config.yaml
d_model: 256
router_score: "softmax"
init_std_router: 0.035
vocab_size: 2048
Below are experts of layer 5 (counted from 0) of a mixture-of-experts language model. Rows are named router (the router's row for the expert), down (a neuron's output weights, with its number) and show model dimensions 0-255. Each number is 128 + 32 x the weight over its row's rms, rounded and kept within 0 to 255. Numbers have three digits each.
After each expert's rows: a language model's description of what the expert responds to. This comes from a sample of Wikipedia text that the model never trained on.

# expert 3
router:161150137139170089132112175150077123125085059101123103139094118125075133165163147172130161190173106128103149154126147131148144117126149142043144064217062121111143092136035120113153163171131136158105118187062092153079101151132120108096138196117121180100137120121122138156139161094149129125139194125135125078137079125136131108167109088181123088179124136147104132147091129101098157091120097140132179184172157126120102116132110100097078120200113100108156096105169142121150133072151104146147137080133152101136175136093056088110056069078123150101152124092154093168137099147162147050126137121095095093176143122086050163115101103155171141183166111107117141151137124170167153116085118142144066102119146185189103166121145174175158124115113140127110087132149140131128116156111134
down1:127129140118119077161100117125106099134160145151135093090079134105121144144187132111086104162164081088142100103124134103158136181186139165101146107101125075045115130115185137078098112147171159108160121092135165157098129150106159174136177110128184131128127193102094136121123160124096096110171102211126115090117107131123066110094112180163137124074090144117122184095137085174145181155133142166098088140086149201133132153064156118121113122092113102140115119125127142139045166121111116102108098164154157164090128143131135132137121149080051130168130161096134109138079133089151082124133142123092142128132135127192130125185159090077159171146134135136140128097075077076138097133116132081163119109135176169141084140099104113146023064114178091124183023139113123126144065181160123
It responds to: Name-internal syllables and dashes. Middle pieces of proper names after a first syllable, such as Me-gen-es, Ma-son, and hyphens or en dashes in scores and tables.

# expert 30
router:148098102123186138143148119126120103133083123106060158123150104131093094132157173149151183130124101167133166177191167130105059160151158154126096094100090117114143112143127135111162121123079158186113122134099129129077146174098157092070147154149126165110160116109098150179171142059165116172129100124112121113152108131105145106132094105173104115121118111191105160142061124127131086120087108151145103177150137108118097100116117129151077144156129091145109204153092163111152161161135020182189097095110174105102120128143082095085108138069130113084170095137144101105130121159128185112104122147070091054148109108145092106120117129094132095147156121071167164145094062150060127162119088015145135116081163107115113185088138164098090156154130128135137050136094144146107091159182130
down1:136103156124160113121093154151119150076085133139043121130141156138066116185127126112100134113147134157142158170131150070128158165154090094136122135152100072176144150079153190151136165147191066162142117153186132130136178069109120137160150141125101117135108177147126126165143135101086137069086170141160055195107131080134107095123046096151133170141145082109129156130101098121155095152118102057100122129122109101101140170119193120185159092161097142071216186172092103127107130097167179090177181101144108060149144143172130130119133147076094066109152141100085123110158173170100123077044140078148138151157142101110143099133126098129100122139169111141149159134164138163113137152109122086104096145139158116076172116080123155146119183146148121092172111086087152138151142167102158
It responds to: Line breaks, Chinese pieces. Mostly line breaks ending table rows and paragraphs; also pieces like ine in Ch-ine-se, Submar-ine, New Gu-ine-a, and Z-ea-land.

# expert 34
router:154151123106118172139210150075091075153125114140123088157097115113063163199136114117196173158138091164107155117166153112133114088139131094120101177119097198129117065165132099136179162103108163105116095199092082175086096088109086128133170133154060112098126083089048114152189144141124122173141159116119096086138076171141118131094096146164154108125083154105158104172109079167188088077156082162066095164125159124145096094107104141171127137128148116128071120164132116151173119112142094193195111094146142112128194178159134093135142140106100095126161097116133102116096115143124133103111102137115119090140129113061121126102132143110167125115146145111149185096137076104107121107175100108130104093164102166120086175059194136160125140110139147129146122145075150121116078185182081
down1:132148051117143133128128098082099109135140060186135158165142172101103131090122141131119118122071194140148142163119110130208135137139156102116156142077181117143166143160155135127136101140148129111132188112166115061160128102052108114081164104124099081091114121086106113101118110130090176065114143088112083161134134104104130173140146132125196086081125107147098169109151126137190125162161175150086171078172170127098110138169078124121170136137141153121140099108121111091163110144103120128163174150145107122136053084090196113205160138161132081119195115125111104114117187091200136142114115134116111098204137134139151129164108160130166161169106170090107169137123106113105079118142098182124091126097162151217155099099143168192142114077135060124079170154118173113116159170103119
It responds to: Final -us, infobox fields. The ending -us in census, genus, terminus and enormous, plus '=' signs, headings, colons, and field words like species, album, km.

# expert 18
router:170099078133147136124113094096117098118123116144059105131159048131134118161111135162152122145160109153139133126165198134194139109159151141154094118145080139184140099171088122037086134107124155119112132165142095168154115186113115062107173127181155156083101121129122148167117143128110160120136206083109098107142135108039133119187073124157132109150125126153114158148163159098110083145149080133092147172102130104087117087132140085128162195166109139130092122138147156147141139103117149146155131096105171128096171111146180080160081106092090106090165094105147139149149057193145143140094103152082111068186088133098110139095119154185143165164136103114135126134144064171110113107114088071183125139116155126126099165079180143100130150151172197126168049145097190135109080146188125
down2:207160176161109051130108145097115093122089123111122091186120094133182068099114165155151105140183131162111124142137108118147147138096184176157187175085123116087134092139159099106115140115136094082086136171091162120113107110115152128225146158165135167169106112106077106127150119059159062163160104102115144057113117101103120122097196106151144146108105112118109146098087115121149153166124188076083149152122086167113159120164181185113145154124134144140105140126088159156157121126102115115135138071145058113142172152159073128118100177125116085122128119095187136094089177136154107148122113134120136121105130138183170109106109144059164106097094168109146160154099054093111143108105151222123127129211138154090123156121213124111173131200091157116116141133093111119137111111101124
It responds to: Verb suffix -ing. Suffixes ending a word, chiefly -ing and -ed, as in spot-ting, tower-ing, tow-ing, promo-ting, plus plural s.

# expert 35
router:152129113132149130102138178109105106161084111080158084099140099142122118155156150180171111146133122153148139128146149166188139106130210136126080077108135134173124143134129115144138143159126172161116079125097095149072073146087112130086198198183119156068123152099098140167171144110144095160165145073110073106138128188130097091142098100167132099187079109195086115156105117094124113128121052166139124126157175131079132124144123148158081171183140083145149125131150171116176119097120096123137111096167110091197195156121111102119034095061113080119113115101162083148136076139119113097137129130106104157136148107090122121127124142154146171194176108111144177157108098181112115121144122049195111060116099173172105135116170111138138158168194158160120139137089178125106092150133101
down0:092118153100146111105132129103150101130105067059144127180183146182125124157145106079092118106128113133138142135131171145121111155164108122135096178180199108184160134146148167107134140106131097149077131144105183116142098103116168169089176146133043082083143123137163116156073175141099146130161081086152069077061164104143121137103110092153104071128097170136168166089141094085110158105149083169097094105153141124103171090110166124083132144147131190060158129059108134113120062126156121172131096184144085120164126095172141101142148155139115076105127147126081052144055183103132106208115139125103112176130074153121128128122201161128146104116140101126162161215153111117141140070144092138149058079122136156085127124111158113123161084158158148159110159132139142129100124098124142
It responds to: Place and name words. Capitalized words in proper names of places, institutions, and people, such as North, East, University, Street, John, and Theodore Ro-osevelt.

# expert 32
router:199070084131118159101194111102104094155107152057132127112132139160109122153146198121135151197203129126137106175154140161121149062152212123081120147119120122103085088139139142061143180169109163152132129152088071156115100124129145102088166121116098155123144100086103152105112165062146072099170182091104103102152143181114122113123097112121128121179114132165138118141131089111097132123168110164113117224142122142094127114108134109185140160145106110135052148138150110130104164106171132140198088118111177091148168139128141122113105116058116071131091097089140137102094139183153130129095087157127134079137113096110132122115122161193144113162158095145175119119133086112145148121159035073164144107102162117146055171115156181154108132147136141115132081136076210123083094154154101
down0:133166099065113112106120199109107150135157105137110111079139168166123102108086109144154082092143106111170144162091148110097157133094167113083173161163134077139078133109129113080154169188132098169119132151108116170150118158134131100137190139109117128167113112133119144140192128076147142079092160176097142153149065140107108142177115153184152145185159044125146111143074130092140091127109107082112130116116150142092117097132080107145157153153138110083098168038106153140173100132135155133144185111122110158154124124164110193132094101106187107134191153065163122173086153059179156108118106208142138088109137059116105138155153100209177138094071100150148136136106191147134159123145116145161138145118184086111118090147115173130087104102124153123154182145136061070125178115114084
It responds to: Adjective/agent suffixes. Word-ending suffixes like -ent, -er, -ant, -ical, -ive, -ary, as in referent, indifferent, Different, plus words like player, former.

# expert 5
router:153102076056153110147194154074113135140165061100099120109119082108143101128166160163151159115128121090088144182141122171143125091159140158061107128138126133099133102180110097088136174135105179175095125156127082110130108126118107108086157182154133124129092109131108155141168162118122128159165153125118102091153147141081088159165098140151143135164100118107113128086059140072128091123150072176122075145188181085096112049150107083166114142144093154108150118204142152096119084078136113153089119108160098097189158211101156076079096106087106101124151109142144101148139103145142170056102102137107127155108120090092098143164108132143161097101109146103107169137104107132137153093075135125156065090092184151139119148078144190171098116173136152080137091125138177185121078168189080
down0:185130140141109134102130141143124118129122107161158129099173189137112166104078140133113167134164163159147164079094106171153168086153114114134117128099081182113104120144113164067129123160104166147118127153139097127153154100089097204152087150094123137161085126138135084054142127119142129128124186131143174100127079091126118090105146071154123148130170112109146070154160147099094110125121110146148107086179179124075111168077079057061075140090123082112136111175145174164125116191146158157145138128144078179115121167157108152179130080146133128167123175138103171084093110116124138177097112105118060211020135138133169148137101086149155126084098114113078140145106099112161075122076107153149074179095122120089192074089109081157168116150169082149120163161175136138150094120116152
It responds to: Function words and ut. Connective function words in running prose, such as that, to, which, than, but, only, plus the mid-word piece ut in neutral, Lieutenant.

# expert 28
router:167134098142117149098161141133103127148135107113130079119139147150121132151161156191181122134196126127094180161191155122153107122138157159059105152141141139135107052152138080151136168170114128124111123069137101151083053135129081042081175146137099118142109105061129125148119150108127108172161169095141116115166154162104158136201128050169158096127135165141142174146107114102176090154182092149066175117173177084074105114096102070134139171136136106119148153112153165152148164113114088166108131095145168096127161191112136085128133069113117104095157148113163060139092115125147146063110122136095087147156149152108063137147133193130142094123207113081148163139116059172102125126089121117141141091142139155180083169121164084164108157196137149126162141135085156084108153124102087
down0:067138134095167098157101184119127098128140121111129145131103074164153140145159150160150104136129095167151139124099157128059128143116136112112141094210112142179093140130139102097191131132169150121098119159073092102090132105100143125149171093089109125136055175115035190078070155090212066142087180078158126184148107132087131127142161127168105078159165046118145155126175098176120084102093195127093107170140108085165132158121156121152108169166154040094106104075129096142107120163125171078111108131144112168120122095081136184168089106147173107104086116103082099092149145121126135114190139142152135145136087106118090168083102144148106095165077130110059136132112087142121179096140138115074153096093122112104072159164158152165135118108100117114131109076114118137142131133140127
It responds to: Biography nouns, re- prefix. Word starts in biographical prose after his/her/the, such as re-tirement, able, Career, life, father, elder.

# expert 4
router:136131148139183130114102158079155091071117101078098108082121104104123111200172137210157144118168093180091153118186142203107082108131130121114080140120118133221101083101101132096152180143081180118109081117159130082074124154133095132105172107154168189070111148094083124144167130118175096156135159119083066115109111137099115138123132090100153063138117128120103163116079089136132091103085118151113139106128139112100137108101140117124120150147138080125152155140108116122184156075157100118153125124128111113116153210101100141098128104073119103137125109106185138099110092172108160106128090145066087136157114099081109118136060167157160124132196086092089159125061136142078114094084088096166143150084131138203087131137123170131119125197103146173168114124061127139116090161103068
down0:094114138115105143166127124088149116124098137060080132148058115125168072118137150104140147156136161143115145121111070115052132140162138161050117126174113124104146098091120102104093083090052060138113098133138090144121164202129144115138138152046144164133153146141120200140110135122116158130169164146152118126127115146108131137123185068202195189104133099041137147116143136150083105128113142124150126101168136138130186110092038176122115159135087104125176146163177121121128171141108086153135139156124160143135123125109109149128112107161141174157128087164078148158098123119120131105096141176065150095129162149118142124134148131091172169100117149151180113133062140176157162162149088096149057076151093101210131057119153096158158079114077117138101186088070107138157094140143110
It responds to: Sentence-initial The/pronouns. Sentence- or cell-opening The, This, He, She, His, especially at the start of table cells, plus some mid-word fragments like Festival.

# expert 11
router:148078097097132132109107160148089137107092094106090121077076112129085099174130151129141132152151134158100182159188126149143075121131137115086085127115116138151100140125109097113175145152102151172097089108111116191081097189076109126110126171157133141108135120089099136132203141073152113183132184117117057132120112175104123062158085133160162073156129150141086133169087125069164110094124119141140092151130168108100068081104140094145119175185113098118168148181114153163126143141135074135136094100117144091141123194054115072104047106125131072125145110102149061126107137158132155107127071149093085104119096122080122169126080157135138125175162117077117167159077103130047107093112086137161095090109162121174111171137167157154120182144116176093125074115083190098115090117125103
down2:064163154142157098170065162144123124159147138099128141129085145060139119144138116101135192087154107131158127164158086133110108194078116129157173157124124138140163117111092162124155147170121152106063104149111185071147138171112120122150107102158195077168125118174118166129137107115116151134145123166094140124130104103092098086055078195137156153113141066178144110138178121174136140127162197085061141138138118110134119116088094122101059121150153141109153131101081175176093127144107132174098131163127085126180101100138156150118097126133202094106183110126056113151106138135092116130119077147143093083148166126126069192119145134098151148063172131174131143127133059111117151050156088097096175113138158113177109114118126094215097124173134107146166168109137192068144112110115155
It responds to: Line and paragraph starts. Line breaks and the first token of a new line or paragraph, often after headings or article short descriptions, including opening quotes.

# expert 33
router:173112082149138169073176156114089081133115089121087057115109096122064137132108169157150166155135081133082164149174199154138101098167191140131106164148075154172098074135115127141099104156099146194163092117112095166102159171093102123091162174129143162042115117073134194140119114133134096148141148112065121105208099194060122075151071105192125090119108134135094143149134083100152124161168125193110114133119117094123083101054095143138121130183139132130129152126168115136129156140093094138188091092119137093130121126150132115071062141107095142111133081106143133125073096152153127129113085130124128123148099124072138160089077161137191113142149137148129128125121052140134137111122097125123062080119117141117118155135140176136119147133140150088165130150098147076050102118199154
down0:174090119130137145135133104152170081120106164124173129132119102140097120120087084173128148101130105199122122108074082148128129142083175121144181135180112111146137152104098120055133138112137085188121132185148115077067107178120111053140095065082141096132136134107143100147147112095118084170084112130118150200134072137092191093038112117136101173152150123144161098134121118169125152116175141145099147186112111150169165147145121140106129189147081093171138114125080158130099107150136140140121157089134100186104095137139139164142099127147171128168147081110082156066131086108100186155096099098107102155162113185157114131130189077118087140139111149155124085114074093117100102169129192155149136082070090173097106121124100135124167160145133230094181158162105193149129113081123173
It responds to: Plural and possessive s. Final s and plural endings on nouns and names, such as Simmon-s, Dodger-s, promotion-s, Raid-ers, Corp-s, women.

# expert 47
router:150124135103147144057162153130114130166124154123114097125070145071126140164179172130130132141156057099105213111121138148119138142194154173152119105103128148141133090145106131092135190151124133152131086121144123154115082088122134164131126143167110119109136110111117120134188152143154084191144129108112067127163144149103129099103090163145139130180099133151150168084135142066137111153112096149067107169153169119144165142057075157205141157191087110104071122194199157126174128112144104153139109139148139137136131184156113077139112120104050119096128065099129095147146112191111167139111095124089119089135125094152067090120106145167156122144167106101186152100101135146109162088108133099120107096058217129182076171068162136135148104130179114099155110184101099160090079196158108
down0:105089119138129113139163159148129131128137147082178189138120139096161141125110114111143109130173135165103147099148142123119119125156156125126173119103110133080166130118102137165129167122168087113180154144133136070136159159186163152115148059112191209113094187188137095145120214122117150086121141114181147161080123162174106088107136164098094142165114089097100135180109097129120143121151107121112110177133160176160133062073201132108074097104109175120194091108137155079198104111084172083072116109104140160146169178162096143124154114127121098147140165126116060138156151214142182170093059157099191104125119138129131124094182188080161170114134156094143074158138143150121152153142081169138101189082117133089105122111114128122135092171088124063127110168124161136116095160125163
It responds to: Verb stems before suffixes. Verb root pieces awaiting endings like -ed, -ing, -es, such as att-ach-ed, repro-duc-es, appear, design, support.

# expert 31
router:176099127063129122126162147101104096109128120125110047089122080088097092113157132168146154169194079135093127117198176149152108105143126191111117126154134175157148046178084146066166158117101140182091141135142116104098107160125099080060172135179151159088053127129121146115175135111164119142146148091140149098154131129113119123132149096171170120131089093183098138097106137087130118123141073156088088163169155093138122106114097141207110163129089069104092152151153141179137115104154081140166124087112169140185176170097172137145059111058069128121164081131155116166107093139169124037096119150097126139137085140117114164122121126163143116135170097098100169104114091131125126124116110109167104113115147186147112158071152150178115195145125182108164107114098110105117084126125071
down2:166110073182131092152085132169117133109135181148175140081105158125138124173084134180137116101132166135129120093128116101121150196117163157119106131123160148136068130137095129128098086139089140093127143120150103126134106119143083139110227114130122138111085149166055148147106137128098166174170109097164149170127060150063119104168109137136123092117195118052122049141151144136100100107086176110178101131109120156121149189152120046101123122086120116145141133174143094127117163155106139107127127131149203174089133141104095120170079128124092125157134141130139105188166145141107111169170171125148096135124139179074115147102124181167049120109179161107120105160121118093157113112186158206172103202144135144193112208122154112139142105147135086134217110102151167128112189122159110
It responds to: Auxiliary verbs and prepositions. Auxiliaries and linking words after a subject in narrative prose, such as was, is, had, were, been, plus in, to, during.

# expert 15
router:172073108066150101123152145127130104123108154088101087085105084069144091169135149157156153214148129149123140107208151160174130097169188164145124170126101164106075113126112071053123150104093157171093090114122066156115107162079132134117164158163113164094103094114087127116105156109148124124188119118106109134138117120084107116150122099142177136156105133195091131135145093151101120107160073186108089127149144092067082102122077123186109151123113123112085119182181137155127140095156117143150096089120173143134139144091191110106067085075075111113158070127183157131105056169165126112115108202100123100130074134078129137117140134118152116145122119118115108111145116165037120129135063082179172116099134127183102158083125168152114131133178134069154101137113129128096105162161082
down2:097129183143111128129140149126105101138165155130140111112124154123140150157177083090137096122148149134147087119152173120152143133187064171104180133154201104151180176096113060194132106134123132117179099104110082119103157064166165118115127152149105172090090123089171140200160131158132126138163123161122176172108132136091068077126123138125138124085124118139176113097184097119109124210206127157095109074093093116131134077136182088120139094154153144085120139155172079154035126120114169103122102085160122121089027132153101117157097122155129131154147160177108100136126114175134105111150146100092202191143142113127092182091161168107129153123086145106089170116105143130135102091185121073141153172121154181097162110072108150171148134129111117123122192176133132076158148126168097
It responds to: Prepositions after nouns, participles. Prepositions like of, for, from, and by after a noun or participle, plus past-participle endings such as educ-ated and administ-er-ed.

# expert 27
router:180120085131154097149142117115118140126099115091102118091123115125096144204131146161144184177179115175077138188191148126150089095124153124107106152121087130137064120128108098135154168140093148133103122099112113115075104180100086093119146195185149182103139116109078131114192124141130118186176186114089038098148072177112077119131138098183147083156109172147113137164072140111139115072132117138112103146127152095078090089084106121143149138198111055097110170099133175131145136116166093192135080121108142077152173194068099114098134105112088110089117108062169095119137145168144133119131114137111130115176115142090120157152113129140193157155101111123121133134110098167054126113074050115169129091112173119184102150139136171162119145155137106095141107131074149106094112161177118
down2:175164163169042147212104111118139125100159102103137086088143139139175122129121121116118144150139127120166107152126132164161114140152138107146134102097184179115168126108114214089105214096144124132209129116130149085110113174073122127080090101134088143146135139149119133094107081113079157112127168164164101101112098130138113147172138166130130087115146113134141149089168139130084161193086076089085156144161179134093166186124122098107156090146074122094162172071091114098155114070105052177161112108172158159102087151113135127155086187128089082138143121163148151123076133144189098152112133054165130150131127148113106097159132106086156151128130139163147178156104174169160128105137118123127160177151193067147136079123104117157095064091176112151137160098078145116149157064101106
It responds to: Sentence-ending punctuation. Full stops ending sentences before a line break, section heading markers like === and ==, closing quotes, and degree signs in temperatures.

# expert 38
router:171129133092137101128176164090112086131115064095098077091087075123148068176133147148195141131136111139088121127114166153170083110095150173151131155140089189178067121187107140092185145106068173158074101151112123112116149131149094143097165168154153139090112113091119204135154147123131134101132178071124131060147081113101118104140110123157168119135112142166089158103071128118127137151151082163055109163197135081103095083079117148170128165117090105118105123150148170179147172069110128179126119122111122122168164158064133118116086091099104076083123062073157104126116105174157146137126081140092113147145056118097115161093123133193111103176127140072118170109096111161125163098141120095178121120104155174173096162095142176166120154152119121111152110137074134123101080160128090
down0:120122092121128139140165119094105195171100123158117182133125192109106166199103117114112085142116155115132174117099106220091137151149150122126099127177167091112165136123064122152146104096227129138127073123113110103093161148072074103112134120120166177115131105106161211124109089189176173115141095195145078140166110099160183048124107105158109132156075104117101177119060160134082115158139138145151177174167080155132086150154075131183134086143128076102114134124118186102117134123126102093132167107139129157163139138152034089117112121184109118145049085106143122099136124110108117133077139127172144126165098112163124141101146125072097074136139092137084097183134136130181115090154112161121177150108104127132150092115169134095123106155128084116167116103130108108139159071176111
It responds to: The, as, with. Function words after a preposition, comma or verb, mainly the and as, also with, by, its, include, including, became.

# expert 1
router:184110076162106174042178144129115132156098107100114154118099123117093152143142171120211190137171045141137152125134141106152186100147149171149099099157090166132124125183122127090131155166127134129133135111088105156106142163102113096099136173169173158120058077085128177135166178076154108118147136114103063148193155138112143140159131101128143114141087124169135134172126135150145154143191104182116128178137115146076099125120072160135111154173157081146118185149172125130124122140119116160170064131126145118149113135157125084084078100105095097131171084110126148074091079154166170132098086177133117137134112115112093078054121172132128153153165101155183132126126085180101170079138125050175120102101140226149094160127147131131107117162092152111091130121087158082075125181142118
down0:120139123130133141139108100119100170091081159127064090113094130188115134117101112144137164145090136091163163136142135102128161176181159152127157123119097160125108122117130144104158091064151069162176109104144101130124143109086124109178115116129103135125151098157078165093093156132066162171117133124143079119145145098134117070152123119116189135129101147167128159124153136121032103145149081090203153124205059134128144170117114137099162071194112169178141125111117125129159148172091131154174135071127163180085168111125176114125111098132117141110060070138095128091144161149106156190110178134163126150041183105059083152147071203123147059144140147119110129074089124100048143119138084160106114120145158130130097084143076112098120149129136130072102154084180066121132133108096118
It responds to: Adjective-forming suffix pieces. Word-final pieces like al, ar, an, man, ic inside names and adjectives, such as Malay-al-am, prenat-al, Hung-ar-ian, Cole-man.

# expert 13
router:141109147113101117149134170114106084151151118100128117104104126141081145169181131174123139145123121165090140158153181107117110135170170142092117101174133183190066125155099092122147127121128165138084119139113077148086099126044086134119162211121128154085095121083060164169196173153120074165181143129081093077184088158053136140157099117148131139154073128162073157150119122119163136095124140146138153159162155123110175123108107086140085171165138100097079160135119182192166138104148075184114095109078168085206159109087123127100066127097131117088165112085159091132119110172117134099150100149140108150140159095094101127083113113127198166151189113108131141133080132149112167132117071081174121129090163169175124161155185172116125149163143116116147122150092182094121088127140112
down0:144109131074099140107081111139159111237124144091116127123117121084173130049109104179164136105130123130119084118156110141116077138141063147086149100098130175074108197084108132106152138163178163132120112150165152166144162099095106118139089131132094135143109159145072080110103181063125150169116107193125150119126110101108114157095114112160097061102072125155192155148164122101183147170148198124143085168102079111136164113133122121138063151130173157085159119150162172130176157105064148157100108129170089136149145175142155098127079129111185101103101155133078098101146136159092146114162120094144175107180133073141145111141136147136181148161140120129107143147147131174114126103164123183150062136078064129116156132133126049115116175116124062131117147067127163140129108081190179
It responds to: Capital letters starting names. Single capital letters or digits beginning a word after hyphens, parentheses or quotes, such as Courier-N-ews, (N-ielsen, coordinate N.

# expert 26
router:102118072102171153053196097104147072099130123048072094092135113084122116178143236138139144166183099097099130182113157158120141138145164142115102157102102143107122074173089090089121134191129171145104091112121133178092099157114109108112156110157125130124181134122081152097131127144086114115156136105111141126094118178140162095113057057151153150186121095149143115110110097097179131077148091113109158168131123066122130155092127122154111128148128135108076121129143176185164145109150130124128085088143151046180162126064164095081124074111124109113140123097147131134080093140141154086068077141109106076182090083170072132082118160128111207143142099119146151146125101099127117093109076056131139096095139126129104161109137150164136106145166163120137127144112100157111095195170114
down1:093100137081105075146182097123068117198147071119127101117148148155155129120113079146155115109169148117128168149054144121119133150191097119113167187161119116138166117125213086156152160122098111167131085119051149112168125170156134131134142130104082160141153109103116127181169076053169069147140150141154071107129077114153077079114145176093147161158137133111132148146130171184074123048088107139121126167115086100135134099131156127140123131104140106098146046174122122141167145186093157070149206152139055098138140156176116091144118108088122180069117154146121100168119141134166218101093109132138135193125110164138022117140120085080117125138140142120126142136132119109116133081103149099143112102159116108134183102079115109093099126141133133165108112142121180156161110150114147
It responds to: Noun-forming endings. Word-final pieces making nouns or finishing stems, such as -ce, -ence, -ty, -ity, -ies, as in disgra-ce, casual-ty, pres-ence.

# expert 16
router:165095118143125169050163183138153077183125101124137117092124107109074174115094176113136191130172092124101200124128139152152135086124171185121134126124056160166081135145136112085099209133085135133087080073090125164134130155090061136100110157165170133072098121133130115150120167119132147191116116092098121093218121150127098072120106115186149133128105153156110119136107097117140117120165098197117126129227177128112081091098102099169070199182079123147139116139132165126113139091124117101133111129152154150106139094112116078104090120112145080144132041120141099097097072187148114116141112115090120111163107124089100116102118179139137087143095095100144175106097094144126126127093070098115069127118163151109096144125118144121166122172098134066147138108128178153099064168126114
down0:116146154154119143144141145113138119144133102152128108155186138025075140142112123092152201113089092075145125117119116099072076114129100147106112122117125098136195131089134139130152130162134175113127138102138133111165163185117140135130136129099135094106120123096098106134129075164137133155094202094099091089157111144131112132185068148070126121132123112133171162108185117216076119100104124168113117132100159086180095115119136157165143164137130116037086139194183138128105150121165144114116113134133135097105127044094147127171159179174130155102173181084148120091122148116173117104155109122097169138164159162107103087112117167145086094136204096115133164063182179184148139129101099128152073104080136183110198107146135131176107118115076105062139150214129086178136087127128135
It responds to: Letter i, possessives. Word-internal i in Slavic and foreign surnames (Simanić, Moruzi) plus the pronouns his, her, its, their, him.

# expert 29
router:158154129074131095096125139115100072156118091142086057101084085116100140148176103157138175166185059124151111144202177153174092151099209160066104138149107142127106101157110108117117150117128146170116113077097127114081136158124084077103148146144097132071149102068086133177134147122149100190143175104132088073111083190122092079174072052173141128139086140138120149130092103068107122133132120164091103137137123124136087126090106116150124140137131049131113129130124187155144135068118134196158083134110117101140122184126131110085118085108129097082136112122162075095104119140154147062114108193136106107141097141106123108086095171113185132137166078101131154089119103171123114080107111063143101120088113169186061135119207154108130149117142132144147094115108155102067119139132114
down0:095159142148152090115061072171132125076138160124176132152053118130125123109206150098175130124137089139197124030141137140133126149184130140142096160168158137112132135165089106130124126115136159131141191165154115106084169096170089096119112128147138134154096196148193123133158139123153149077117141134144112135142144157136087063101098156147104144080085111101116139103105079110135124107178109068177167169084133090107091163118154139123163072150117147106149145108121090173088133162158102104128115171066153093104122111156146160084154149102172127092141195055064133118147129148132134121128141135149090141164135170086138096112143148065093130109107107114153120135238138184181137116071069105057124109112140169170159134092159189136090147125178149163141172182128101081111116137152138
It responds to: Table cell separators. Pipe separators between table cells, especially after scores, vote counts or event names, plus semicolons and parentheses in lists.

# expert 6
router:110173077074172133138131135117148072189119108065135102110156136090122091181147154109115150194130123111084116147129168139138071114102219132126140153136118129108064103101080053126107157114128117161142130154141124155109062090103111050113167164144112178080161143083125124103193119091144114146165110110119116145134119099104101121124111100143146101177097116119164160108085130101161139158134059156071117149166098103152069112094103154099141104127067170149107127154169117168123190138106127229152130126154155061186157138095118104072115104100096139055168110143182116134152105155191195066106126180112117079136115120100124098139119181145121141117122116117150147145117127152112138074122112080173138131084219161116105181104145167167141155126155174088170105132116157133141097141156125
down1:102165059083087098089158103102129165135123123137103143121120091139123121141107132109130161114116132118163145185158099169127135135196074094118104117122090094154128161177100111113138100122110091099122139187126087198122095116152124128102115111122148157152167152168146134132114164127128127106083129125083093146132079166139104127068170139172038194124118121085128115107154075180124157096119130102137151086160082104129065095117124146054103123126104149135089116142116155131018139141117167123115081115102107115163092091102154185162181159157106039088163180156095081149104193176072160133132157097107111097123138089091178135136183158153124111124136128130095167164159140097119104157080155144149135158079122133163153090157127184156101116104129067168146205124093063196170127173086111
It responds to: Quantity adjectives, mid-word pieces. Quantifiers and comparison adjectives such as other, new, same, several, two; also middle pieces like dest-ru-ctive, backg-round, lieut-en-ant.

# expert 24
router:162094103105150125131148139119053096151090149088111091097127127129140149157159125173198145129156120155125147114121150169178098125139192108145071090118130113191121073149073082176187173137096175142116066131140114140090150116066097070088120191135064138098148121101115168123186202063134116135162178079101081131149110125104128066159109109134074133170090128192102173155088148107147104091162112127129139142148149161095113093122113076151096160150119097120091170131192166141156142119179073172140110089146136102148181132093130111084086158105121091141161093087176135149107120145102113101160072133087089157162142109093108163083093101160151147164145121126079165163034139123085144128110114109142082124113148181170128122091180145141141175138114183157177115152089144110115108154144118
down0:157132064142137150129043134157095106140131173174128179163167100153098117146103085159091172153136085097155125155166159161115141159181137126113123100138049117083138190114123104142091101083083118105077133139115128076141147132126103180091073158119154171072099107078086141127114099181156112156139102119134145092146057186116155078099183057115091136176148134150141129143097132177079153146168117162134080110164119099141149136155144113110155133088148090125084119142097112155137060144111146148128134137103134124154119098102106173154113082155082117128105126146143170122132053142181154131085113193139130197187134132155128149184054125172100187135114127164115099080114182147115166169092082049104127154137113128152136117087180098082088148139162125087112144136134094167061086107094110
It responds to: Capital initial letters. Single capital letters starting a word after a space, often in tables or after pipes, as in L.A., GF, Croatia, Present.

# expert 36
router:169082167127157172066150138098155058123115070128164120116115117099167169124084143136127187101172084106067212120134139144153103079126173114081089132129106175143119142153122162124137168113126154159100096115108092141131140129108119089108158175171167150053169145058130155153124154137114095183121129119110096147128102105139115120123085080122155086130083119140084171093084105123169114100128113151084149094145159153111107148113117145172117126179102069053067102108128105130197110162133155138135071062110090099151152126128086100095095116076127141129174075072114102120141052167156156106128094207177107126147133132107114177117108177130140124196154087089094123160092121130141155132068080047188156093087128153126105143153126160126111163153148162094163139131096171166103116155148087
down0:108139134152123065140113184129073183169127106155081112071127160168185145099132181106141108162125135094123103162151123046101113138143144172145145095069137090170118098134132124116105153121118154059155162157130070121171191138139151106144117100142136137109072205196126147123145129148142129146136136187138080111119175132142123115151127148154138169109158108098128155172137115175087139068083156117216126098134114119171134130131129191102112133140142160140130166161162126104141179143115166143113161097178162152203134149090140129130129140156100242158185091129170129188139143059084073111156144158071104125116132089158120082163119132109132122159138081153180147184109147130078170126150093171150114132093185194206105095120134129116110138132165084160135101128164153125097129072162121
It responds to: Slavic v, species names. Letter pieces like v, ov, ev, gu in Slavic and foreign names and words, and taxonomic endings like Erebidae.

# expert 12
router:164119067156155123113128173154127121126147130138088136107131114130095120152127108177159170123170122076118154145169149170113098129140159134125093069190096108129127093098073139123138177194123125151086052129096147104053130097085098116108164220131174132123156102067122144163136156108173086176095165109105093115152149125080098061165120080152120135140132133135097168146061095041147092131158124119099112132137169128054076119085103081173146129149091112133151132136108173135164144125139129175155054161101132092133124151098154080120090136094111079148143134085161068111088128147115142039113130140114119119171137128102063117125110130184183121163157090120116174139108097167131140128162055134137066114093153227182132133131162137118162182128133172121126116146129150097096098148169116
down0:086094162120181090176215068160089113168097142169113084087154144077113135115115103133139140104139197126141116119075106130072158109156115161120165107134140144104142106150192119084086199179116103172090078129112118098123138129099160128141110111109102138066132126166110118159120155151161121130132113098139135134105168113078091106104122118111129160134075154100124124115122166157068154172160103140112116082185125113174117184090118082112177095115137141150134131173111134139118143184177113121084135107096123117145080114114097147143128094111154122147125105190185113104142178126142109192102108104121123020145151189097084089150131120082145145108142176146088161087149091084218148111160141116204121163109177145140137128158205101166135087170186177073164186146121172143128092096118117
It responds to: Table pipes, O-names. Table cell separators in stat and list tables, plus word pieces after initial O or P, as in Obesity, Owain, Open.